Weights of a small mixture-of-experts language model, trained from scratch on English Wikipedia.
Size: 14 layers, width 256.
Below are experts of layer 6 (counted from 0) of a mixture-of-experts language model. Rows are named router (the router's row for the expert), gate (a neuron's input weights, with its number), up (a neuron's input weights, with its number), down (a neuron's output weights, with its number) and show model dimensions 0-255. Each number is 200 + 30 x the weight over its row's rms, rounded and kept within 0 to 999.
Before each expert's rows: a language model's description of what the expert responds to; "raises" lists some tokens whose logits its average output raises strongly, later layers aside. This comes from a sample of Wikipedia text that the model never trained on.

# expert 31
Sentence-ending punctuation
raises: "\n", " The", " However", " This", "com"
router,214,232,141,231,140,222,175,177,214,214,214,221,225,172,138,219,228,194,234,175,237,143,179,260,177,259,170,152,175,246,238,192,206,235,189,192,258,166,158,191,221,204,231,228,187,161,237,220,208,172,236,189,200,260,187,173,249,178,228,185,219,192,168,171,223,208,192,174,136,193,189,207,212,266,248,210,150,194,146,188,206,187,197,197,191,225,180,210,198,175,185,235,246,187,151,230,182,210,207,266,175,173,237,227,191,197,156,197,180,223,193,172,155,192,194,162,198,183,214,215,189,202,178,191,172,203,200,163,174,157,158,229,202,167,202,181,190,186,197,199,137,182,282,207,185,191,225,135,238,159,189,166,199,187,185,179,204,225,163,184,180,219,217,199,216,235,200,206,186,170,246,221,221,199,223,212,254,230,212,198,208,186,226,173,164,130,212,195,229,178,196,217,206,240,205,223,211,135,149,214,209,192,172,233,209,213,178,279,226,208,191,203,236,171,123,203,167,219,218,210,247,196,140,228,179,194,205,188,194,248,251,185,195,217,223,197,162,197,217,215,228,198,262,263,183,155,158,214,233,202,240,152,174,220,172,164
gate0,151,193,198,198,245,162,236,155,166,155,161,211,197,171,170,237,210,233,204,213,239,263,237,213,210,239,239,170,164,186,156,184,164,169,144,234,209,202,215,200,172,174,202,177,200,202,206,212,183,258,235,231,166,203,211,190,214,192,191,229,146,195,225,220,199,225,243,184,191,211,199,155,146,179,195,206,219,163,231,187,158,237,188,192,209,236,156,180,229,215,231,223,176,290,159,195,173,185,203,214,253,191,244,229,207,242,164,192,192,186,222,146,198,181,156,152,216,196,135,131,265,178,154,150,204,230,226,202,199,153,209,197,206,225,230,216,151,228,193,212,266,198,136,236,193,199,223,213,156,140,212,191,202,240,159,248,246,224,241,193,233,209,215,122,221,177,218,192,198,198,201,210,192,200,255,155,236,215,185,180,242,151,213,208,198,142,176,177,216,218,211,168,236,182,172,222,220,196,144,154,212,222,164,220,215,193,212,183,212,241,214,161,159,202,217,206,221,207,207,208,194,172,219,196,207,175,160,186,216,223,243,244,191,139,210,193,199,213,186,261,228,178,217,226,175,204,203,175,229,154,205,181,249,246,218,190
up0,234,149,240,171,223,211,229,198,204,156,162,246,182,224,176,219,202,263,202,175,185,254,257,208,173,189,270,165,123,206,179,224,181,168,197,214,192,210,137,179,162,180,222,213,204,156,177,223,187,211,239,235,233,218,264,175,197,209,171,210,192,219,199,199,218,203,224,223,168,240,210,160,184,240,206,186,230,203,199,192,195,199,215,195,176,184,221,156,241,215,213,189,246,268,173,146,197,199,218,206,249,220,228,237,159,180,190,200,203,200,206,183,208,237,184,179,192,172,139,133,210,248,125,183,188,219,187,213,183,189,218,144,183,196,197,212,168,183,220,210,286,204,198,251,216,176,204,197,161,185,201,177,159,222,209,210,205,239,195,189,215,144,181,131,223,149,218,226,172,216,213,227,151,205,212,124,244,231,207,138,247,151,212,181,186,147,146,183,171,170,237,189,181,192,231,188,239,219,148,180,252,186,219,176,214,197,158,193,192,199,211,145,214,207,209,201,212,237,219,171,170,208,216,207,263,172,169,179,216,211,262,262,185,148,199,213,187,187,205,244,210,188,233,226,138,188,201,218,193,210,194,177,203,226,198,201
down0,268,213,199,208,159,180,201,189,173,169,172,214,219,193,167,209,274,220,206,234,226,184,188,167,190,211,242,169,204,158,179,178,171,161,200,170,167,156,228,195,129,181,201,189,183,200,155,175,169,203,187,180,201,180,174,203,217,213,166,199,186,165,151,177,204,156,218,239,225,196,225,230,107,164,223,226,184,238,178,207,247,188,169,156,234,191,162,177,228,162,193,145,171,211,165,216,137,222,186,235,214,202,191,186,215,147,188,216,199,193,163,215,184,220,190,247,253,277,185,268,233,172,195,201,216,159,238,251,183,197,150,163,255,176,221,212,201,182,197,193,260,215,226,229,176,246,207,194,233,188,167,174,173,206,192,293,232,195,197,205,183,240,222,210,212,179,228,183,198,219,191,189,159,133,285,200,177,198,146,210,196,180,217,223,181,208,230,189,197,221,245,165,237,172,237,175,139,215,207,184,165,177,230,221,159,217,238,216,220,186,190,214,162,194,217,198,163,219,195,220,227,153,208,169,232,245,190,146,231,231,168,182,186,195,191,188,234,245,196,237,204,184,227,240,187,181,159,169,221,139,210,196,164,220,188,200
gate1,193,197,170,236,152,210,137,234,215,189,171,152,203,203,164,227,176,207,195,230,175,209,226,161,280,186,172,148,192,224,188,205,212,203,219,194,199,211,197,199,201,165,168,227,193,182,204,175,151,166,192,159,219,215,191,227,234,168,223,141,178,242,155,199,222,170,231,244,189,182,180,188,202,200,185,129,222,164,213,175,207,261,267,208,166,224,179,197,175,228,230,168,150,237,220,166,183,221,180,141,188,243,186,183,205,217,203,197,216,210,208,204,248,139,205,201,168,242,180,185,181,209,260,193,220,157,206,172,208,236,209,225,205,190,244,205,219,140,211,193,271,200,238,177,174,194,247,143,143,167,212,201,153,214,194,164,223,239,186,233,221,218,185,193,183,178,161,226,246,223,227,160,205,171,170,161,190,216,208,200,150,194,249,257,220,197,221,231,197,185,108,197,204,191,219,143,151,209,206,213,169,181,167,199,244,188,184,161,199,252,184,243,171,193,200,198,185,182,138,179,185,195,173,241,237,178,231,207,215,229,171,219,238,236,163,184,193,181,249,182,213,180,135,191,203,139,175,144,199,201,165,167,229,167,176,166
up1,233,204,190,213,221,188,189,178,219,231,173,125,174,207,233,204,202,235,171,155,260,221,188,184,173,274,183,187,181,156,203,200,187,243,212,198,207,183,161,176,195,230,271,204,217,222,187,195,205,189,259,233,198,214,207,245,171,160,224,198,228,173,116,176,236,239,190,212,220,240,223,232,198,188,241,208,195,209,194,188,204,192,190,176,220,188,204,239,247,204,186,230,193,246,220,192,245,212,202,182,124,222,177,194,187,206,213,155,149,190,221,205,171,213,192,221,231,225,222,154,206,174,217,147,199,218,182,191,239,148,240,155,193,191,173,135,185,207,206,191,148,259,177,273,224,216,207,203,185,219,244,229,252,203,210,172,205,197,194,172,190,215,156,232,204,256,201,187,135,170,135,197,204,208,193,213,222,201,212,137,251,235,214,159,208,184,187,171,183,207,182,182,269,208,214,215,193,237,195,186,246,153,221,248,112,182,212,153,157,171,237,190,261,174,177,209,204,230,210,193,189,220,188,186,166,232,152,203,184,214,166,172,197,227,157,164,178,115,206,179,215,180,158,215,219,234,193,208,243,198,221,229,175,205,190,158
down1,228,205,212,149,247,186,199,206,192,179,212,217,177,189,208,248,135,169,193,253,177,193,191,183,255,191,205,214,203,187,159,188,206,236,162,188,191,227,219,180,253,184,270,217,207,234,194,207,240,136,145,201,184,152,166,206,255,199,197,181,230,224,218,172,182,195,210,268,202,171,242,202,205,101,216,183,187,205,232,213,211,211,206,157,185,190,147,214,239,149,175,214,201,189,220,184,198,191,216,241,209,241,204,235,231,171,165,119,201,200,223,237,222,214,204,163,171,170,210,219,220,170,203,189,205,183,188,160,195,205,205,229,151,188,178,192,192,223,150,216,212,163,138,169,164,187,233,241,226,202,179,179,230,261,252,216,208,188,183,189,242,197,231,239,187,151,253,192,175,131,217,180,164,180,171,226,200,181,153,209,224,186,196,238,184,268,206,184,231,218,144,143,241,228,185,186,178,150,227,168,156,168,197,191,232,182,198,178,209,177,167,240,225,209,166,194,114,231,178,240,194,220,226,202,207,196,211,192,208,244,225,256,156,209,191,189,202,223,153,183,229,185,203,210,217,233,205,200,233,186,198,203,171,244,154,130

# expert 15
T and W pieces
raises: "if", "ff", "est"
router,230,195,191,156,185,196,252,172,236,162,198,177,220,188,165,242,183,171,200,136,209,224,177,211,178,205,224,192,200,194,191,208,182,209,205,225,160,191,207,253,236,188,196,227,181,219,201,263,203,198,181,147,250,163,190,203,210,197,191,202,202,153,207,220,122,147,170,185,226,202,240,248,204,199,259,146,204,159,183,204,245,173,252,195,194,185,229,173,187,228,184,237,228,163,181,242,220,219,165,213,212,293,134,189,208,195,216,191,201,197,192,227,238,255,201,190,165,244,255,134,168,206,162,195,195,192,187,148,186,209,230,196,180,227,214,234,195,156,211,190,154,216,166,183,213,186,210,169,170,240,165,202,173,234,209,188,186,145,171,214,218,202,215,146,235,208,177,197,213,160,254,205,197,237,276,231,189,193,151,224,198,176,193,205,161,194,250,155,187,178,125,195,231,203,154,156,220,198,209,186,223,217,206,219,194,242,211,185,231,169,188,268,168,234,265,203,229,197,196,219,237,216,187,233,238,219,198,172,185,186,217,198,212,244,148,168,203,148,211,153,189,226,199,230,169,143,200,209,152,229,122,218,197,183,230,214
gate0,241,173,191,202,208,239,190,144,211,194,190,173,203,190,207,162,249,230,215,204,173,215,241,259,245,215,220,249,212,183,185,226,263,199,152,237,243,196,226,220,223,227,156,217,197,205,238,218,180,190,205,190,204,221,228,191,197,244,200,177,180,250,184,196,133,207,179,244,220,263,185,186,184,191,131,168,175,204,182,167,173,189,205,188,243,175,207,198,174,229,159,149,218,205,229,220,252,147,234,180,156,190,211,205,215,219,189,197,167,156,191,195,225,202,166,157,171,209,187,178,213,167,213,226,206,159,223,238,168,254,203,175,197,168,213,201,204,196,165,185,145,234,174,225,194,209,189,139,161,228,207,220,182,199,183,181,219,241,233,217,200,197,231,263,142,231,217,237,184,232,235,222,228,192,162,249,213,186,172,224,250,184,216,233,213,274,218,173,235,178,173,172,137,204,203,212,169,212,238,177,258,146,273,199,195,167,156,259,179,212,195,236,214,232,242,176,182,223,163,176,212,213,153,157,198,188,230,211,207,226,147,192,226,174,233,209,249,193,178,147,241,150,154,199,172,173,207,146,204,245,174,167,182,230,224,197
up0,186,173,128,255,145,172,180,196,167,181,210,265,225,136,202,221,280,232,170,191,181,262,172,189,187,244,213,219,204,169,185,171,183,149,212,248,185,137,251,250,170,229,197,205,215,148,249,198,187,224,163,227,189,193,240,178,185,227,183,160,246,213,235,221,150,188,175,181,169,219,238,138,226,185,186,207,215,236,223,156,158,205,182,191,169,166,176,176,191,234,161,155,229,154,233,202,201,201,187,255,182,208,200,205,216,167,201,201,159,158,172,228,230,152,194,193,213,217,224,234,167,195,251,221,176,202,267,191,188,204,211,176,199,199,208,216,236,213,195,212,218,182,207,229,170,196,222,204,212,236,204,202,174,161,193,124,223,190,188,195,252,208,250,236,164,223,216,190,249,161,155,187,217,71,168,230,173,219,171,241,191,185,219,191,203,239,253,203,226,195,166,187,184,179,215,205,144,180,182,203,199,197,197,195,222,174,203,232,181,213,200,203,174,194,249,223,172,218,183,209,198,189,180,253,207,217,214,215,220,231,140,201,192,151,206,191,206,173,153,165,243,188,235,202,176,177,210,207,229,236,176,214,211,185,204,253
down0,181,222,212,172,168,166,222,123,194,163,172,135,236,159,224,217,210,211,168,157,236,201,225,171,181,196,212,173,177,237,196,246,177,228,215,227,231,204,209,202,164,214,133,251,185,155,187,174,183,219,215,182,201,157,164,202,199,174,183,157,208,197,218,259,140,209,188,192,214,199,168,240,186,195,187,167,237,173,211,163,158,196,180,246,184,212,226,185,160,178,225,217,146,220,215,181,233,186,154,167,152,216,217,164,218,149,211,197,153,205,255,193,199,207,182,203,185,234,191,219,206,238,185,180,188,191,208,172,222,194,226,215,201,208,173,170,197,185,160,221,198,217,161,160,238,245,204,201,190,177,218,147,183,173,191,189,140,196,152,206,248,219,217,204,204,266,215,228,176,145,233,208,225,207,212,242,169,212,221,236,197,159,148,209,213,202,176,184,229,251,157,168,283,190,189,178,252,210,200,179,182,203,179,202,284,227,216,164,213,199,154,159,166,197,167,166,181,190,216,208,184,194,237,206,260,207,251,202,136,181,210,257,242,244,246,204,187,151,186,259,212,257,154,174,177,244,186,188,201,220,210,141,244,184,190,212
gate1,200,229,177,217,210,246,206,226,229,187,176,207,220,141,185,184,224,201,223,208,208,193,219,214,197,224,163,231,214,196,196,218,248,161,187,245,212,181,227,229,234,180,183,217,224,262,197,161,185,180,187,231,261,160,212,204,198,214,129,180,182,211,236,228,181,252,204,214,215,162,151,148,188,193,189,256,216,228,192,205,153,175,279,111,237,178,171,158,220,243,200,212,243,186,227,270,159,151,216,189,252,204,162,242,221,195,149,215,206,206,265,183,201,152,203,204,123,206,235,223,227,166,224,234,145,199,248,207,174,235,207,209,257,189,211,205,169,205,225,177,207,234,192,179,210,201,212,161,174,224,225,185,207,181,200,240,224,205,165,224,181,256,217,199,211,156,198,184,174,228,211,243,200,105,183,194,174,190,183,174,169,187,169,194,216,201,252,186,240,193,203,178,182,191,160,178,238,193,184,139,243,197,267,136,196,208,180,263,214,225,177,165,203,186,200,181,201,190,227,198,232,242,205,231,213,203,226,232,155,185,197,234,224,194,170,227,201,191,198,256,183,176,209,162,209,242,188,194,186,223,196,241,247,251,172,222
up1,203,177,160,186,219,230,186,264,190,224,224,234,198,181,216,174,203,219,225,189,122,187,196,187,216,206,255,207,175,185,221,237,205,259,177,162,165,197,222,189,197,248,222,200,178,162,226,200,193,243,200,166,201,203,204,184,226,174,211,190,238,211,192,213,239,175,173,215,230,202,260,230,195,199,204,183,216,185,170,197,203,186,203,216,186,239,234,228,201,130,149,215,164,210,181,201,223,280,205,158,187,191,187,169,176,170,243,193,184,192,163,164,193,172,188,210,165,131,183,215,145,195,243,197,195,210,219,159,223,247,167,236,147,214,178,193,261,218,198,243,281,194,177,173,195,184,187,234,211,176,207,237,180,239,249,184,256,207,186,191,207,204,170,197,175,191,216,240,239,210,228,158,216,204,266,189,210,191,162,163,199,186,202,153,170,251,207,212,199,242,207,268,131,197,251,217,176,231,199,128,196,211,238,202,123,150,194,171,137,180,189,202,243,202,213,201,225,237,229,213,189,179,165,153,206,202,219,208,222,176,203,238,177,260,209,138,196,232,144,199,240,214,278,178,205,184,240,245,214,168,206,202,192,180,210,177
down1,212,176,204,221,200,230,214,237,173,240,168,229,193,204,210,231,180,149,177,230,195,249,244,216,212,156,185,191,217,213,218,167,221,193,220,180,178,188,147,190,172,240,193,165,163,242,166,218,208,179,212,179,226,225,203,230,223,217,180,202,201,185,230,250,179,223,219,162,231,206,213,201,219,193,123,208,153,169,232,235,143,203,165,219,255,186,198,252,224,204,157,167,206,213,215,226,190,237,194,188,227,222,217,189,194,192,221,182,219,185,173,146,195,224,224,237,270,175,191,254,174,155,217,195,200,176,221,231,124,239,193,206,175,204,167,155,147,167,155,209,207,218,235,249,142,155,208,269,226,202,155,153,182,188,225,168,136,189,198,192,222,232,193,243,183,216,225,192,199,217,173,199,177,219,268,272,194,267,203,181,171,268,227,253,188,218,191,194,201,189,211,175,182,222,241,191,213,176,166,193,244,173,218,211,264,215,209,230,184,204,163,181,259,209,180,231,171,211,250,184,216,201,265,203,173,216,209,146,220,235,192,225,196,205,229,207,194,192,236,206,130,170,236,196,247,184,244,162,195,141,209,219,187,156,208,230

# expert 28
Lowercase word-initial pieces
raises: "lo", "av", "or", "ive", "la"
router,184,194,162,226,232,172,239,213,179,203,225,208,247,165,218,217,190,171,163,252,151,170,169,201,196,213,223,216,227,196,246,199,139,218,226,190,146,171,234,230,196,220,258,209,229,169,213,132,205,234,171,167,220,217,144,176,231,167,234,193,219,206,211,224,168,224,173,199,173,168,183,189,176,151,197,163,225,179,198,164,234,205,172,185,174,215,192,226,165,191,208,192,173,193,183,173,234,216,173,227,150,242,139,224,227,201,209,205,194,191,170,224,163,199,185,209,187,212,209,110,267,192,220,237,168,188,216,161,249,198,191,259,211,227,230,195,153,192,224,183,151,206,214,224,221,237,157,155,196,244,196,220,253,217,212,203,159,195,172,238,249,278,188,174,202,205,194,262,209,197,226,142,199,171,195,156,155,183,164,217,213,227,192,170,201,171,253,158,155,197,209,168,226,196,211,164,229,224,130,133,195,200,175,205,201,187,244,170,173,232,142,266,179,191,133,233,223,186,189,215,182,204,210,221,185,210,200,168,197,210,234,192,182,163,205,129,157,233,203,145,184,213,148,213,182,188,176,197,186,183,180,210,224,193,206,252
gate0,185,228,166,205,197,237,231,211,241,179,191,175,188,186,121,197,255,228,246,206,190,192,186,220,204,254,227,168,199,178,213,219,192,227,197,160,195,213,180,229,273,197,202,183,228,270,204,167,202,191,198,129,179,213,203,160,242,230,160,213,174,257,212,221,176,159,151,215,205,203,170,196,201,192,241,203,176,194,212,225,177,210,221,200,191,184,251,171,252,194,199,208,207,206,214,253,176,207,225,100,177,140,164,244,161,182,163,188,170,148,232,201,202,184,233,201,210,237,173,213,230,135,206,213,196,194,164,181,180,176,189,209,184,181,194,181,166,134,174,215,152,194,189,194,241,174,233,152,191,228,227,190,194,176,178,202,207,236,236,194,188,233,127,203,150,222,221,171,162,179,205,198,231,212,138,193,164,158,178,196,225,206,258,202,201,153,190,193,182,176,176,123,172,284,208,193,227,229,190,201,180,214,173,166,219,205,201,180,173,195,267,206,176,228,217,168,175,139,170,155,221,182,224,146,154,152,204,220,198,223,207,182,241,133,171,229,208,220,173,216,189,205,140,199,193,191,209,201,253,192,177,204,206,182,232,223
up0,213,227,179,200,283,261,182,172,158,210,188,194,212,263,218,220,223,248,202,217,197,239,209,169,214,166,171,227,259,208,235,188,222,215,176,152,186,218,205,187,241,159,213,188,195,205,166,207,250,230,198,145,266,199,219,189,172,203,226,228,177,142,219,196,243,148,220,167,201,131,217,166,225,182,178,180,199,189,212,200,197,230,181,188,199,190,224,164,192,235,147,226,182,260,129,203,180,203,210,141,198,183,199,193,277,222,230,201,192,196,175,229,191,218,239,242,133,212,179,200,209,167,209,227,192,224,220,236,229,259,157,231,173,194,217,172,187,226,269,202,220,170,183,192,161,213,189,198,240,170,231,202,206,173,233,202,161,190,235,218,188,192,239,191,192,222,180,188,186,164,188,204,243,189,255,282,235,209,226,213,173,181,268,214,163,175,157,182,218,198,201,214,194,235,218,239,156,221,183,245,165,174,171,196,201,187,232,210,212,212,181,193,243,211,198,213,192,255,205,209,192,178,202,229,243,211,239,233,234,218,218,208,186,190,214,190,203,289,191,189,191,232,200,136,231,177,143,254,174,250,217,241,181,221,166,155
down0,165,179,180,221,104,173,186,219,176,191,194,159,248,237,210,199,201,230,223,171,220,151,215,191,232,224,179,183,194,200,169,199,180,213,179,218,196,183,210,257,266,212,217,180,217,204,193,206,196,183,187,229,200,208,219,149,198,210,181,214,239,154,248,152,197,166,263,240,126,179,221,249,183,192,182,231,201,201,179,201,156,110,174,218,183,191,208,179,227,182,194,198,196,166,181,246,191,225,208,175,238,245,193,188,214,168,161,168,211,248,185,198,233,237,186,208,180,219,216,199,229,215,208,259,173,184,186,185,232,174,240,201,234,205,177,215,150,159,228,226,232,211,148,202,191,219,141,194,183,193,252,241,151,167,174,174,211,208,130,208,181,188,202,253,161,181,192,181,203,179,210,226,179,121,178,188,183,183,152,174,198,189,152,190,204,182,199,184,240,238,199,150,196,245,229,187,214,171,280,150,226,229,165,181,231,240,184,202,201,122,187,142,171,172,249,246,180,219,167,230,223,207,177,214,249,228,196,210,210,217,184,200,216,180,148,267,197,213,180,147,213,165,184,245,168,229,161,209,210,196,215,221,185,227,201,166
gate1,184,164,176,187,159,182,197,194,219,142,201,200,221,224,186,199,183,211,200,281,173,158,189,164,203,247,197,213,229,175,199,184,182,192,253,180,224,189,199,126,217,176,235,218,226,215,179,228,167,180,204,207,183,224,137,247,178,235,199,142,176,193,158,204,253,188,216,197,204,138,213,222,183,195,252,235,225,228,220,226,197,189,181,232,183,192,199,181,238,162,193,213,161,209,160,217,208,202,190,227,166,207,215,209,157,238,222,241,190,153,195,191,210,150,188,182,228,136,178,223,257,174,176,205,274,196,228,231,184,202,228,282,240,205,212,176,201,214,214,175,179,216,191,179,249,150,157,196,225,202,210,241,199,192,230,237,178,195,236,216,154,189,243,182,181,279,184,176,211,266,234,166,245,148,196,242,193,121,223,188,197,186,149,175,214,163,221,195,216,237,279,209,171,186,208,169,158,241,208,203,202,247,163,216,167,220,217,198,174,172,164,243,217,202,172,191,198,159,237,184,195,160,249,235,222,187,217,185,231,253,233,217,227,180,176,193,210,229,205,157,213,143,144,249,183,191,195,213,155,177,184,190,207,196,210,229
up1,220,272,199,173,196,205,162,224,229,223,161,224,217,205,220,243,228,188,258,210,201,216,156,205,243,168,170,255,198,216,217,217,175,247,221,189,153,159,175,191,172,144,198,145,200,176,223,185,150,186,164,161,189,211,193,139,184,212,194,194,160,179,182,166,182,126,242,197,198,191,192,161,208,204,187,173,225,151,251,179,202,255,212,204,214,219,213,239,228,181,119,209,185,194,187,144,212,224,218,203,199,169,224,181,204,190,180,202,230,172,189,229,223,203,208,196,174,214,233,127,218,176,229,248,164,195,230,174,180,206,208,182,240,165,239,176,188,120,173,192,248,250,185,190,178,195,219,228,193,202,203,156,213,129,156,193,225,211,179,159,202,227,146,167,167,202,205,228,224,160,145,199,233,162,200,263,151,269,194,188,165,264,253,181,192,184,142,198,202,180,213,127,200,232,217,205,215,248,255,172,202,216,201,208,211,208,225,201,185,170,175,171,208,239,227,204,206,166,229,219,179,263,215,177,182,225,230,146,203,177,262,197,200,206,178,226,264,182,197,198,209,210,188,202,217,221,206,192,206,230,215,243,215,166,211,175
down1,169,197,213,181,223,170,205,205,213,202,237,204,208,219,261,208,156,190,194,220,220,166,281,211,163,171,268,203,234,177,181,227,207,222,252,189,219,200,154,199,171,203,253,245,198,231,171,175,157,141,197,240,217,209,220,187,172,208,212,186,220,193,209,206,184,241,160,240,246,234,229,212,200,216,222,222,147,176,248,176,252,136,255,142,144,241,201,189,226,218,244,239,203,204,205,234,207,226,194,250,208,178,178,230,176,196,181,176,246,161,217,217,187,174,128,244,206,276,175,230,133,184,188,144,292,248,151,141,252,162,188,216,166,223,209,177,164,192,189,215,175,203,136,241,235,199,170,226,233,213,168,164,248,173,215,237,135,181,164,212,227,201,208,166,193,180,206,186,158,219,180,166,219,201,173,191,210,193,206,182,175,213,175,189,193,203,219,195,227,186,236,190,232,216,216,198,255,200,166,225,243,213,182,188,229,208,213,203,196,215,197,164,170,184,182,166,192,167,202,228,209,200,216,172,219,101,188,180,187,159,202,197,230,194,201,231,179,225,176,238,178,238,175,206,169,190,191,206,163,173,208,198,206,198,217,180